From a checkpoint of a small mixture-of-experts model trained on Wikipedia.
Size: 8 layers, width 192, 26.1M parameters.
Experts: 320 squared ReLU neurons an expert, a sigmoid router.
Training: a variant of Muon for the experts, 261M tokens, 7953 steps.
Below are experts of layer 5 (counted from 0) of a mixture-of-experts language model. Rows are named router (the router's row for the expert), down (a neuron's output weights, with its number) and show model dimensions 0-191. Each number is 500 + 50 x the weight over its row's rms, rounded and kept within 0 to 999. Numbers have three digits each.
Before each expert's rows: a language model's description of what the expert responds to. This comes from a sample of Wikipedia text that the model never trained on.

# expert 16
What it handles: Commas after a place or name before further detail, such as Prahova County, Romania, plus taxonomic endings like -idae, -ensis.
router:521534528417464478419522457398433523588537618492522472465621525538527512553537557550566512450477533473503518434449572477513472516506421383479508460549559460458435484539476553535575422513568460462541579455451483453587567530507499484529505561477444495506495534471635421467452488537470420512512528494531528490537478435538555416411462473452410482579473534623515474612527545545521591407492505469472542520445485538537477504449541482466583492556499377472452539565490497499429477513524520575551438546586509511359562599467488455441495527517535474516496515495450496466467525477520497457
down0:435573542460573460503512569595508379460503442498429483496510500521423441515475460469446501508462447508503593498436544483571566555433520518481569582475513516521484517549569484492547474389443494443485450337481585468554562567580484500504541512598520534474601531518500525502464405452594434512501478540434472496504532495479462644517421505426532503520508440557507517505551466505513453542441575410511459492582557366484487401571424483580425461534506497477505479471553526498533439508497492501583465556582558561422541495515505496512455508440524537491561517529529543525452437517531486583
down1:504534527382568502484590477464443547518533526472477486442471553443506625537418560580582556472504511463429536489496510470522404517526575561614499462501518530506477475507516525610483446554594407386499555495532525525634547459546470424499485567508457530523560536508533507585430538510553477596458459581462505440456442396450489532543442473573463494597499509483488488503532479576561512576491442606417495508476428488422504420461594447433477502426461523448501458504524534535523444445472518513496574561538442446460541505427484441450531526542522487571471531503489513589493559526483496546
down2:591573525613550498488521342562494519484531548603575516454447455543594556506538547490453496446502541578463557504540452506550543448468451466582561504552465472551465519526499609534546574564491443457544477465447602466482448499463566536387466565440464539519471443539475489530441520481569480603495487506557461543483462522497442494480444532473504561530474481489416483451441541524506580479453496485476481459473472459480521484500432472464521502406416533471516551507479512607653511596446441477527487505442407496458474596504540537479521500513487503579478565480536447430489407366517500540
down3:522532503482472604568599485465581482493515492508550545445510526434475387560496482430448420510567574498524526499605491561490558609491428604511535490530444478505567549509452521434506405485564442598521582507441530550565525453467445435557456377503462465496528511581533538528470421581584511497496480455500490526479474488548398477532514518475469479539479564514473480474438477518606431466545463528504571503446523469516441449556370552479495490469543450491563585378521426461474448528503498539456518479393519493530405451524488426448439485454521480505493512557491529506525527554433612440
down4:462508531513560560540497539469476525497557427550475478555495475472449514548672585494419499427581400495472490485515513535603423519428503544556407463475472568487563505386517479495463453463546594571487446433494502466549520528553426473467537575467470454673546544566518513518431419498551436575532459495490515541528608405500494459508507561536471477441497451577430457453467442512540396423508542538553469500524469478606454474429507458500470487519497555562537559450533450530431527412440497486508519410434473500540486606512527480458429540495509432522520498557481441508479526498473495473
down5:531457533488439467452520490559572534469560519474523413496496487515476637433528418393550465545523448493475484453462437475430538536481439412484524487474504498525570461427500569406423359533512417347462515524579459493442467537539481481533474445498530521445527516473572523493507452482514505545420531585500463585432475485417547499516494474507500498514519514552531452571509500632483646589447540488486482448424536476519578505555484586496576566547478511511457502573416475462533504456436434551615532509389488468512461557516468482480417506520505462520552565468511491491583565537513523504
down6:528452451417428524544470416531409670557503507505481428432578473469455509520549515494558530577429471525489483434499512510451481512461444585500488498484500527442526585540519452523526509525460462373475447497452504441435536528509444509503430565466496561529500469579409560508568534394491516578546435467483461534558487537400463524476495483496570509436512532553537457412495455499509411488512466497585540477500556578526523595468498472628396403405563448502462444458581505485488563444442432513501555409496475482519466528561482418440499521424527530390451490486541513491490473420511478483
down7:557494605482516476506496473606482544514481482433527567483439535453492439503502470464494486518542468503621480476559456440548532483536534625411537521534516575512433429540394408490463526488481490519486498438514429487438489577493478438529449520508483524571407579529536521520384474566550487368518574504454565586554370488462446547549446538452550391522512520472561563552513462413541560559484452565603501537541420519512539463506542607412545448497496516548459470594495501506413466488543515465458567472494485415455549545510496478570482502466453546468495503530458553510534419496461528570
down8:417508540544492552461543558543513610497507529379464494499531461455516549551586583547425445455535428553542455549572496445532464568537517507500499499503495478623456562482442416550441546465526492411492412430545552397484463483524465566474546478530529486446430447543537432551423535500413448516604478513554519598553492503514445529507486440435543551469496420540540587509566554472544582521469422546458526446513529514490486537541496379454482443497537445480469466498518441436543449467426452468478534472520419553481618471570373474461544538498532483548517479525426502507423495578537449466
down9:557472486515410505467434501546460418522468484533526497460586464524443478557479488393621592491478480521550433510607505465378514449532503502475579546472491518432514505500419481556463521457441573546540532511503547448480558462481484514424526563497516546545531483496486493588499547495576490549524474504597546532419434496508549556529519504480514431574511581456465526540552455475441481463483544484471579523626484565528425479489452555498502583554426484508537497543569430569582552519504513575480589463403621477473477440488528488445406560482501575350508498400505603459530503497527540527
down10:410551555505522411453515495490496444563601511405424502520456533503503497473412494480500511500519586621464467456481525460481581471539452598490520391542488491589491506492476505506510526480426410557437461415508441508560450524377541528553487407522551504465447521545476536527447463524501539581524490540487502419519544504431460394499456442511495506537520528543538621470575476515509438486584502507448464471554548527507453607509423547433425509530488545511546503422447484498563491463557431462439431451515384531542431414525515422541500433443460435452522390532563509529457435507527521581
down11:563487538508521422548478466446422618406554545494631516445472490533569467523467428468546475516493467545500438328475536510447588584444485498505512453519502442474407454495469536545545542527584557514517445484482397519542589455447501452583459590507504411477601485456476593416497509501426575612499485537529441518456467535452565474531527475536511505446476536405457492542480495521487566574454469513503500436493553509485477539409482498582521508506468564570543484394521513496546486522550426489493472476595498574464444470473414479543510451488524432590574458492483476499502461406460465482
down12:544422535498483486523533599486494575416512508540477389494503586531455511498399584470448548458505505533479441492481570427581590469470508504560496511584433492518457500502520484514410515546515475490456486514470419411458530473514509473374463424582450606470517507418476510484394486527462566510519543569469499419530396463447570484624449530508586457410440563527493358493470453510502537560446589430448501479569528528518440474434407503480461569462530581556488578518482436537448483469480507526552583610528490481488433520536504516515474523434514520421553501534481479512482537478503455544
down13:438474482492536445485442580572470456511505458382468518458463519491539470514511377545415482588539543569457578487532477496555540588484480524523532523411492514565504483527515490541470509531498509493451415551427592456543437488519479522531522455562525531572522422502387546599524507498544496560510439481450442493417539423482479521604501590443420513579523517497432517544475520463460477475513472546550538532528503395408534491480517463467427487571586527488390474480448429604515437427590494521465467579507549355451451475508481598506487514420400516499516543450514538499454553520538422499
down14:554601493437456571485499562552467421523524540549514450447478559563445479537584454431506503440526570472483626561513523541520558484530547554578533538505552557520555457516510559481462488581412451454485555523574527535535464570461429577440643464485572513525473514508467471512486389497500460395431521500519527529514484478563596470488552508549493484500574559497540524662525521635515460453530528432500498516468499463471553490526572487514381461441544513513507548455479473498511437452500435465539461549583621521568508536445490523549527499440501604493521395534557493513469540556448464502
down15:456525460536510553545531580465527385517542513415517468521542520438596547458490475541409485504466519533603492536475470429505561469552523524635524397516485558498437427477453469533598485468476476430470566501507447477416460491552443432529423523495437537478531443545521544443510516543368527495523483486468470417521506466447464539486505498570406469505504584473528538475478588541410500462432527483442515473566548437470502474476527544539436596509500550492475485525442441452603458426471431549453541510577580430488597487471565493508417533416521547430460436479514560515445420559434550592
down16:384555489485507551511509532461564540488581431458508484512509498462531578493433548530513513485487443536523547539431468481469448442438387542575497491498499477448482516465511425498525503495479608446500559454439473470465467510596598501475494618540559484579546519529439554524453570425635556428581481445462457544521572559566545420476479453501635605498465524525471475453518435569483450501467491488481545530494423495526468521664503520511502458497470539423469381568450477499374519459519522469488516488539482559454590489489441492429529502582564463530495492507543555405553537484517496449
down17:504527409584480498537485459433532405378495480577492558582495520547497469589385570504472541567508441442511523483527534541520365467526577476434521530436471486578621514436544471510567576460440450457429452543547489502485529438433555451502480587522501556538490506504461571510491473531461567473454605369456400486484473484526572433482528505449579565408460432495483483491479531523519507503544506669525565469512479525518458491475443590445507524534520559556475484503511475529498478517521529534562423449588536486523515468469503503494477562538527366495570580463466513485459492463514515566
down18:407515447578470441466566557472539519548500474485535485498504478519577487484479498443450560431574427505535527590451533405612545503478551424634502476511495496566527453541500433447571503392462462506475467444486505545524492530462475468522434513543493532453514560489542543428555508456558466553422436489502528503398437415572443514475524536470440588475519535420479515515537540498496491581667481512453507544500548539597592537466582501452551559528530509483439503396593445498528557567551475387426463490508494535514414505560546546488432513558467560406528458509530446548524470498513470429
down19:559468561490461457483500569507476488590587497496519463523518565502506430496504459551505418543496401535486579537535389510510485468496414478443397557506512563500442462509501527558514477515508455442398567510462515523504460556573580476482508492467508467447495544508471468330485471461434465564435499459436488475474502523491505418497389621430558477594441475524480438549556475489524492570470541491498527462381510465462533653475451541522483469453551456438529525539559507474461424554539469475479474597492524595458502529503580472544465513508429474414465469500423543628441461563491442574
down20:484508373504512513564440471429435479488456541515472511547535430485465500517468515506554480438549479443505551564567467497479462530444476626583594520515575533536487524553512472493550567442507502563440540468555550549476510404504517530466453487509487534491457441528576506505422479417457462555475400546483602520424507426536479448418452505528584669548542554387533520433530560513449501459407532533474471477462457548461512528437481440514424484464466633470524511498464376476562472400418581474442446540456481510510471495450531565507501488467542475532493433481486554424548534461516503601
down21:452495598475544482476531547490401586466461490429532458423533369484440527573463534515486566513583500524520505545510505597445554525492548509513495524549583447553523472515590463531512593469637496568515542528536520472546614446498533577499569497518613552529493533561483438449471556485460530469583466348528567435429618533537500484503475566510499570505515455474454530481492529470458503518592525399503584526534515558529430520475464472497477522455484518504441506538595480468503531503483427454436519524563590626526515485573491410550486500563564557481580525548475509449515548463530533532
down22:544580422574502488444457562502535464523498476494482460614564469394465497414482508466501514466614562579541480499526431547455500536551534616517428378481554569455440458541562618458436491519504559433437427510465552523571440464562451579523573579538551489537548515497528421469518555362560505515581548496517444552528493431480486497556447524559474447489576433498422498544457522519499439554499555518556443511461517495532444424560632497551460469466491524463496452474510601549504551468503550529477512543577484531537456476526491575468482458426510463606498501439544510509514426462507536502
down23:522619489488491504498380533561505604530525549423450421542502580577459388477508424417534480483566536499415527571502512442409470444623533622528478502532563506547511566465490359558540541493544522502622495554534537505514522528508549488555439541553509397508581482429549519443453482390542506460482556477532526580464568412404507450500577418508524433480456502549530484488532456548530500440510460553432477577474509517483478436572468457549508514494543495469500423444469485483464549512436520566474489496513516515495425517549552563498565537519517487537526562553478519473508468481506630510
down24:507538429446580503512540487515519564520515608446491494531492551448478407436479480544437630466453492501502480498486516445454571474518468461610488485570433481468455556469483526524543478524491403603494510411540500499488483503495556537477375522489580510512492519406460587511539429439546387489540609593501528518513484486452516523485431471550524475497463523540498564550512340486519448495531413595515538532462468502530423451534539592472546500535458554513483489485508471574536517559451492503606520471483508487537476540432416559464505567362503489476419504511582577634484471516573474466
down25:507528462545461459540523449599455433497607524342451473511487570418400457453478530550498486477502489493545466479501497450452596544592507465565425508366500597558486413477538468533550548483482504525522515520418537458553668512581506487572543445612465524499495489469490442445473569548468488470518521468419536591447499463507518509445470629462493541504500522544521566567531404507567431539515461564501492459463497481515541459458508481554524507551531531552551462491572546505527458453618515484466485515440551457542570445511459556539471570496524439466439473440531546614505487534526521553
down26:513441437568389550611539539531470481602476463558499454569517526474527550518464493419507487541462420430571423401559533517528486391570603541430483493449542527466456464526500553556498389525530465554456454541475517545473416409546497510571547449504608522465469452499551485523463478462531483530485389554532537560505542487462462569542473512452491515548501536439458514455500517505478499452517509545578549483549500588485476502539554569568457466544489470375444471462414514408532531446423465407481536502542519578487559508577458536490484487490481556447611638527453530485458483598482508517
down27:486533451506486415527479543480471495506399480567481462441486439511527592550450491464556460418544514505468457505434496541467504502509514459493517528558517520528559462493498471360470466450493432544531497588555515468350506596510410385514555441520560461427542531500549499481581507478496502577417518512520547361494464575521560559454548590556525480470456517563548471520463561531422454404514474444561422508565415496450491406404496504440595530455466472552534504514470517453441429505555516435464500574501482499610470537511555500457480498443413604538426456528548450524498522562524501565
down28:544522502446473487513557432444513440448451378524493519439401538565576518386453470570453455363542502438404532530519432452519565426489547484487407514481652490450421512469444498451520490489478576503478531454538457384419507550469517485483534482500553488450558436523498537483516501547462483496515530547597445462475486420517576631515477609444450472577479546472500518486521522480542467544516447516542454460524423469547585527478563500501541592509562515468470539527475586512519496492502565506517530583461561510607491527498548460493560481613458481502474486551472547401541463595503484556
down29:514572546452400532545538478523540495570509592442479513559445471590457568436531561433569493532433477581572552540532560569505485449447465500493408526504465535466524469601408492468403562519468469534458492515543610447499460475456471530478527536574514506430550422554524554490492624498535495462502493558501464489550421446532455497525515513473447427422517461462521463560528625499478463528451449522530547518443552450515512555540582557516427447417489462440550545465468437415496501518545423470595548621585510484574492474603594563569449470541451483470492586519501496526550473487462548496
down30:482501461427478497482516504479547538423563559428463551601508486492425515560530539509484460454460504377503477494500456526534416507449506465457476413552572493401528547470447511552566406502518533441461486445606481405605570412555558493462524520502608436478526526646441495445487560521522559539523531413524394507529466448512549497493586493536457573480526443551513454550478530527582444565551492506524566514492589461473442584528495533514461413551512557475527439459494524566472387504493519491557450533507512518509543537531582463432461471469434398502506553559514476405489488424454428554
down31:514533457541467602595485504488461485509560557441428555492538509512456485506475629467475556484485484488460524476482524572551490478445462487507508423561493380445470583462542502505484527461488545447477489368562571554614505438533558570511585516358430502514528445549398476505450524493531554445530476517518511503545547489581502440541549480588410566503499466475541487481563552541472388527578463516432550565562584439471528479525422428498431455539610539502505506485489581547492503484495477565486531544463513445589482515490434437435585408646479486504473522537520485463509480494506560536
down32:501477416508550433451439539627505540466502391528465489454502594496535498474494484517557560480498410520545466433547469525555452443404598508477549449529505587531606481506484509432480451555562574440506621503517437519513492424456476575463495482465499455549435527501522436457538406529529540486441573506455530540464456476387411482523536454502472566492581506484432629572463575497472506555487482560518593529500513525489493505468510465485528577564510517477463592521466476532431517418538569488464445494529492461436514414403583480510443562488516518576418561417471506550502454619535536511
down33:487463514344465565434443432605595480464530503532494477509561556498454463527464574454493442539533512494522486500494540503538521510541522365558518558470438402501496502508476484560471465525517463444488395479415500411443488522477436491490440504415529483539507495531532451564469504553466481544465542400540529451440484528494456501535610548493433422519488537474581503552514439586563559469414481522536487528472399498476428505497517549450597421464628540528512550545433506498585536443457599464538496580516478536529545450514483535556399521499560594496480391579466513499501472618519501478
down34:419496491585492446453527510595463645470538503402508457448502473501524556459512515399546504485511508449495504492458471503533536553461574496572558533435513513449521429536536546419485454471579459509483504462459481426532574422543468536398497460538564493519549538489451443433522589538545477460562524543473465483401469465519464507475473500521549502527436374519455522517516462527417510464545528568607522441456484464495441527464439373503571488499417511635405415615532484515462449486526545491574461547461453495590547534532543576439472521482510516483495586478473561536525507470519588378
down35:588457476486517362525551599455509481494533524409501465401506486546557430547523494544470475508556536514533589448511447578538457429589571553511477540499419540434558516486510471525484447535598474510527509525509532507573539517605481534577508463485586504478484530573503492557571619540506538532518510505501556483528486514487506599485472440420528573590415463443515429503558559533514458481550489467520555516492460553421495483421492533382522562506369457557477556502473526532577464449445441488465540427539526595607557451534532536518508444498502552557439524559510464503405391448467461518
down36:522547516481484558445552524443503463522497482481458561528435549357531459521534524525548507434499416465496512486495468495500540496421507539398472556461461466474469547448442434594435447556521411516499437479402527470470533485530501506498530558504503576508508554544523398508486501534476532520525440456501484482478492458515470469503468420434519472470576446432483500470506507553514507508429522445488595377522517525565484488506558547436458513544507571405452537499542615456586520518498567513414449512435435463529471525678518473486415396421443620500452454482473447351488530511555526386
down37:499528414477474457523572519518468510494480520567533511516495452471531469508533584476489539495512456557503598447466472395395519580527495449468501475511476567460562486570452440499463524511507462497440508402620605505528554443507416510615523471440486530445501476581495485530562513450469508555559510498574567497572445550520490453562530472417540407461520424496458422489493586575490476499483391424577427389507525552546537446441541481544544511478513427559561453546452535436562441468514420559471443420544547547486536570434521402558505459560510520609448553453446439518552480525467458555
down38:529449512504609580505413510540511377588514505509479594516449484435418511527489462493483516473481568542526437450537577432377515531509511597519455495557504425535502498456575386558512541522466526475615485466458415446520500465425470452445479439477473482506478468544551560519443456508588509472427562473548544553469526553516505539535472529455489559510608497485470507415563459340444505414430412498570492474550495540465460516456463496472563521471510486488463588631449538428475485539502559476469568452462499469492414483498393558444490454503410561572462487490523475468542463531508528524
down39:615502478535483428536557471542478427543563559484493566509441521517459493480420502452525506452423480421464463547521492543503506526612555537444514489472489600462550421488601539466551595541524555439384537540510432521403456462502497547497461539520436512491458577491523406484498467450512385569460534515503579495533542477477424537427497553482486520532533363484541508391386492528500422472442588500526487489502484570536577582475481559443528400449518556513561498454507487426465564576450582536500499489488470563553457446516495479515552480449524474598534500572452509410461550408513527540
down40:470511500648454514488515395531610487505591483520529466511493429453571477537483538511529455484442505569501523432548479539492481447442507437540456386594549533495472512456477435532532522559393520396392486437471478557590432558526437568450403538431508510560403484453555534518550511479482526534559428520525556584433506484514553517374465449440418478545486584532508517491528505548552530489457512544410533435492563488499413511564498545542540491479502478532447489492459541500482487528506560492474462583402584450493473534500527457598467478549520492428497504440436544479381405462530491533
down41:500489515536489514400632508429403552603431524528520488506478528598543369469468538497516474494435419448402526562564535478518579475529519467348450505544525577495416403557481395554502519503637457556451513483570501506459471554512547480508575449573546511489501489442481488551490569536432435500483449492454511497439448537458514519405490497587567476535477567531460499499455514441493560511455495403448519496514492497463407549537574521558501493500574535442557502536454529535516561468474529486586524525458529433417455495485531514554476509439403438465522526491445599509511414538530449528
down42:524571475422474505484504465467405567487475410541550524540533431530518510456490478476489521403584524480464535554535448534476579448559513541493396484548462535527568492528582495482509528546531432541510445542504542512515426511498491496496446464402596518529568424543551650521491516385469490488535376543514535567418491458409335463568512538505497534499523484477594376530452552468525529456508486478514444498553473605510514420481482527535453489432485476576478521447452430512472495552493513540449470582586481473422489483508450474547526425449478509520613435524452517503570494522502620526
down43:516566596440517540487414443577494450476533584517533436428523532515504452436505479441494593480594569458483539571514540491580573592510400624523648529496428515489533466451541537522416484520480421520459530404460548442437465496452521494443533483466508548488459567491510450522478554528479561459446482547458506470521507434524461487467474560506496564561482483504458464499535454450591627578422536468513528545490485453430526436533484527466554499520571423451574575546449581583477549489512529511483533503526493472491480477584559537505587557476561527553502422532498574470551454441394475396
down44:511539522447595429488483571468542411437449504475545359520466474590463485385418576446589593451448566541539455410463474547469505468449575504501402494519461398503456507476436526505476507507377455557566548494509396535521522484545584432481531509446459482567500453505379530546457468602580549575557503538548475526455503457467502508464506433554520487514560506561514401534538463512504470470441539486451515519575462424498556486499473497561447561521569462488506482472530536493519488445447505495476458538471576551507450494477477459518502494583522476488501602490520505479558453564588395617
down45:477464506476553533434534507505509398556503460466566484518553468512466421524431541372555514490541464502596544447403534622481479525462491476415552538499556582481470547528420483520457544592414572406532560443527530515539422494594498563493487460390507454531450519517444453443434531586472553543466481540486516493358491591451498496501424482540490524606418480512509480487502510467464497414465593463496572507477515472445567552509437513551408512466499569505563474500435384511580455591513545593543477462568521536556458539463461553452541422527456532508526561427516496507519519499501466502
down46:508553522531449548495559506524437411431429500491586544439592534444466516485567514485452511509508567405507489502460466319544446462587475533500408510563550490486623536584544447476531514436469460496444498491531517472490537543495552490574564590498494511482427436488536456481523462540565519473525470511406540502548592512506499436549456527518520541402606473582457532561508472575561543507460521421480462373480456504482528565528455540518437528490547452491493541478528432446543508497493536468542461478606589479461450539472623390452588442544473425480559534529531487504551439491519429504
down47:552442470479458469444447599446560496495537437553560444513552538517503479424458542444570425466526531434557614616653529589530489456455403509463496510559431525577576572521571437482504425453545531547441550605449554451353511570519537468585417528511522441430501504539522449494487495492453515429471547523502529421441504443446510505474524485551442439506465593459492472493547522469496474463505611549450466493569565471487544453523471492512502433505506480540414620460429521504484506509420506596515486514505546488532483496519547418529539445424527462434565501479480494504481417516503518474
down48:475447436495400459540496567508506426547440442618522443446495490510516489413494562533536483585526448478468494480548507572537544502482499509534514468566526408483545624426503542498529441500502525428470528547520528472551618477504459499580558509554462444453460440516441481521598587508556446547534538416525481469421561557518480518557480490473537498503441394472435478520526486454556649502537585489480438600461517553513501418497590510552597484459543461509569511436541430491512442406477426476511530434401485497502513456536497472461414473371531393471538448492479403500491504525529526489
down49:451479401480536535548456473484541583491634487426489574545491528485555446543469478503431418549529441496472524554529392513519469490491402597485509509487517508429558521567373473488511511468534507513528475475537504508562603550522430450513492544448418488567468479413492479531438546488524435473515506546510512454526482426554423472484444493467449448540597453530486539489593516481434480499632469507520448511411603480536481454478504519541470467570407492525442494370503522543516465517508466543447491568457490551588442513529586429470521372526430385474402534558470592523466470471503515496
down50:402523409573563450480406578528555437577529513603450499483479487495455498484476511544495532511520419547508476501506551533618437517456528527546468510457493541496521498418552424517492468433534465480527402602496404468498501541509497515526550553509438417495587526465468475602528496443554443556520435521474499484417565522557502492510520524579518504467416532553543491404466473562529459481471471488575508467512443370490413483567520462586576555520524437508495511450491468556554502554505503479600504525514416440406510493589547493540467576494497438504377566434485474557549399463470467615
down51:567520546449460505512546589425539509522490520520461545458513508437468478519492400520533526515560527529497457434582596416401377550454372433494497530482457528503531439476507611553450458576545534465576550507406503506423532455581513555464507559496502510456533576535518458500534524492451564447544539563546560512536505450558413465524516465559422494472506480491544509504518432584393505509495573520469576505571544581551511557574443562528537538463488493649516441458491456463564537573546511428476516486517484500401448495526426419565474548482486514466455416548538574553454482434479465422
down52:386449484482499507582439386504600405544520501526565488461480433541539563506449502448403544565471455450527440421511546421598468561550474439561507455465520497495438442527609510500544486592501562476477400490466461529580449499538427520421531555481518414467529484455591465458537538502487561450498459563521548491476523442484510488458562507480523480482583542443475448464569475619487511516385554500579386545546496475523450448515463467576533535574540462487432476611530548495532474513539475528452513574506502465489424467446454510499496524568527532467539596430501522512451518410479477612
down53:468505481454491397548484442461567454520565492592491538496510412437567406585476538491541437480557505514454481564423507467512583467420416516592514469486456408494486551609510539518529423494627554463451496434559538439430525596530442430490474484507516509483555508478583562531446465521491568491450478481499489497545582420506455567535492430574551522541522461533450511485503419528486598463541520539459509514461439467508476444536526595412499548480459515466552502496478531490526489469426413542495421500493565420550615532470499472389511485459506512469571517573484526515471651427544416477
down54:500554504499457484523429441530412609539519444419439461511486540482468547514638447526394477509536509467466497422535456467475461516529521535529560492475583477485449380567450514611517514536551447491506525559538592424496503473425458510523547525528531538540444562574462556478509494660478484458484548565457531482504455459427348497509467496503504491396496484389542574496452499454514604556477407440525554511418551502574489550487542579506505503481555566489589500552523579487536473555507499480560523411543510476487489492520448476491456572512579463508436467521501519444437590404479530504
down55:504455458326483551603478459533529400416499448499430501467460502459492503488522472472448572480462551543481551393513510503582487463451606467565468495424457541539532452522509505539439540549459532485523475544550445517595456433515553599496532484506469465479516518390442544510524506582521507535565486569510443470495526548541537561518480547514561475513552506586485474442506449483520426541399462581550450589498456505526498552508428523543462443378486498521424519532640585448484499486507513434466540480451526516477413417516495504598557504548536383413445563559554519562480524473514564519
down56:460525534498517484516627480524506477489499546562583450505386472560472471498473516404563503375546545485526542547516581544407559559449565476567521510464557525554507499541498501473494538465525497423350595544553431520470474464649597513519522513509518497620517480479486504526407441438509520559559448463444461541439555469420462558485551456579445431503508531492447555535436446568478500519501482505531487528560503551545512489541445517540488507433453469421426482516451440472518611353457530512515549508553516500529537464493534545446498422540497475447425477440545500568449406558496561509
down57:564432486566433497526507535554596538467564555547525535491487491500520533469433514531447482579494492540424402434512378522520552424524505569487461466520396594515478574493543505467523450525582613422475454571499575479425481511515615484502445459371539477484442519457518469530509540551489453544433486481536436568473449475556537587507558499472546532598524509521545623455467536515527440518522567531498469470582428484517539520423486466533451537447476517517481627582480574489406498541568519416495566536464569500510495529514529484601522560446509524459491498487432526399551449590532528512
down58:516558492465544540543547521531534530391455555425524459449500565514512465471462534541394473454590455517483519454500454588552455465510560513529507487518410621516595583452542578528522565524486566479560435434476386554430448476501463386516533584464445384546454465465533513501473568510468509402485543530460514521486502531533488499557510583434568480578532448470590591563475543466530540551538511513458619443568407552569503536513523564501519537493483488469534563518486578528521478412585572492549499498468567499513558485515471465473457439472574472508449476496460526509561500395519375497
down59:525453546547542420516474443464536452424521461484510471479522478503519542533589470479516588541488544576472430518541439529495473510598438465468465474515523469468472572450444496520542553493520595516541608418478491460594564452457452567473508450555503484470476527481538377526426504561491505481555510498528559567516515545508525472397472453533403515514555485502587516555556541429558653476492450516468501553464466522489423391464579433507538486475590438557488583417470485462500534539494527458541554410535458476520441548487470591513395521586565453518519435517522529470543657499483402467
down60:551528507548417530571454499526571513503450471403530464577456445544515529432535467452565564534505439485429521562577484493572460443580496455565503543543565617552524542581464533519493492479535457537571444508448432562488506464538589509570474567500554505416532510474481356505540599426515537496573526479534522520492460440435413546351529541524468501502528496465523494498397452533542607464422461592517408484518515493499487512468548437496459448559463471574514593475429475477544546513505507471515558475504521584467450539454486508553449539509504587530536512649448441509500439459445518450
down61:492501478475408413478581494483481483502439455443512503465444575495503509438544513536533508520500439456536424576512516553528502505498451509524595529454485530552494508465520499559434522515443448375479497491517487559503445531509537482465458457552474537526412509566566453456512510438528459564525464542458594452563577515480466480583485409475462467506581469525481420496435554488488479445601473474472560530571499507479546566465470438446492519554460527398538458468520592409484390490517451601494508486581545523367430608499467426377460410534517522457495443432494397394479464425559568559
down62:544516442554570541503428483473451432522536509458472493482452336438498481545466475526506528640503528458477398537430455443522465513602445456504508549473427402523498508533504514472529552579477494523483548471449426504522456594531545475491410427508513577475516478414592480535491536478402566526426545439516511384468435506517540561545565550352453521470507496463480623535577587479460576524489444435547536464587476504570528605512488505481533485558529433476475475533517585454486528575462527434480558444479473477516547452462469487391549506539461464476514531459512532522480484469542576524
down63:488461514522563513520502520493433575529571406547420522541579528612539524459541535529505577494555474518451448585452439500529477519453495491432512482567530604475600534569578590397493437457607498456506557528466494456543563609423495553523519534518493511550434487444503576507528535489412516585518418506496511528497528493525589499554474506389413587523502451535531515517574549602511500514494500486590568529501539486475502507487462497499530433408420521428520544523566484560496554473440528432420552497531440516511450524592481537456469499584638571481502529564468443537450558516431518545
down64:470444441541549466442538547544580643481635587558554478461501424517458545506436511512477529595521491521542452495542505568492401501384499497582560495425476535535495481536532565489491523463508586498501530470468436370505513475537500511459497402463448450467532535486560502438542466508487477520513496494568453474448516493383604595572564596496540533514502468431454571570452508402464457523445483378544521544437532519597498473484578501454480488501455451569428488517515560454424421483529583480521466558477524434498528523418479458417568460501432491453499456499525481551454463437504505449
down65:541488528500476626435446491413414450441526544565485491531514550389579510487559458599523454475536565463478442483425477544548525447464543534455516496492494493504483417595535409508510495454519541582577436471618399538462496512519457463442419479488484518543420521582513530512579532488490463508520508446544581520521500542563459488442383507532542433471490524465559524473469324560530495536614499497439431468495423495472520564469515531572469526466437379552378523481467497483492411551491441571510500524497469511461529529459479502511519491574485566468402462471409496522510555488523502563
down66:611538428464490498492544547461450598545451534432495518448468486500545610527583529566582541443518464526445512462470399531502471528467529492448416450401427508537491412589523538565494447483558508550539479487487435518459543589425479544483469588471521519493481485552483415565462499462487359470422471548491470562489438538560600461509558475447506562500441543432508478490471467557525537561552484511479629508569441552565457537643500518431538541468468467499477488522627468458501504418491561499488517557488462500513500476547480549443486404390441447491494556507503524582443540494567498499
down67:446491495522511452557453491482499553431389598529535489561532379483386596383521483516543523516408533505564601504336519472522556436425446547582484477507536502535406480514478424546552565517516489492451505552501599469475502494584509599548471454504502459587518585526437518504556404530387551528530451543498488506478531504438547565464427488480484496548441490557458527541418519447475567508547528464491559494599450524491476578458591456515493513520574508482537478433501453470554561475433416434548572440532543441457422514456532489556477476470499497516521470482532442472519507582453502495
down68:528449471538447579492466452583531467518458428513545454511533496512506475350467456494475382520435477441519398502497467467520505455440551439559522543485603587497457504473471514468536543414485497513565519446419514617474553488567454528573480504491551442553561537503399548471411456454579506499447602489517554550550586459572486557540464461521501579530468475501456557490464524472455396571487474562474539471422444549499451509595463472429489523573350512534524582474482517503618555465436500503509440507510476465448446532415504420512473451498524554417540542530466511518513521584524559489
down69:461462491534553534513548512457541449458461471524441543538532457444577545453428425523426620479493462436526554481429442501589389500494566472453463429470432563576515552527438507376597542441552437508475537489517516487535501527534632470523495524484466541506542541582503516588554452412412543520502549574467490541520548607541449489547511523519542556536506413506550500484500448464511456511415529505574471517522623419427473647468532529516475535532538546481532465521556473522514608450513433528523526511613460488455568491413546529432516511506495451558486497451521515498569415499542480433
down70:447541581541489410543550488516456494477460517545498500492366475522430472530545447526492458448547418435530501528535523491513553426480609517523431481561503450483435583525488529579561468520551518568470509473479606510529490484431521507384512535621513470477547538373577511525437478597480531425468507515567582443536483540520389418497497474490475535471573485520434434482529494486568569500447435470453444504469512443558441475456434520442527588559458505492576621418403491564511505461470548397509566487521468548440489460537475550456556500443469464527518458467521601437500462451484536417
down71:495561488466535474490502567540502444422494498510511566504553494545520457526392562490500449465532568410449532481400561442573557464483452491435534507478473592553423511495416507499484510427557456468496479473520428461444514604483535484530554576586389503429622504496423470595467496527501484550408426464448485541519446535482529486506403506477454480513444534482483495522496578504453446451533484547521535540536527505423487496508538523472407577521392427454584555533446450485493599580557458467456441512506461448464452574526555553469397486455458478443470503576426418529535409559385496541
down72:505525462540530498457553427433578639513482500495522502507512515502474473603552440523577510499486540376491493519562418584449440478497472496521475496559440534495484509527542489418547476478426519410512558493603463519608475578639495514505405520520498521498540520561372467481458524476458561482449442490544465399546585470440485482543519383511469491501478503506543492475431588580500390443393458533479526534422544565559451486528521460534461473509371532469491539530532510469475560479470455485435504492412460478452423484437537464472557434502577450478583479445438560461530535463455488539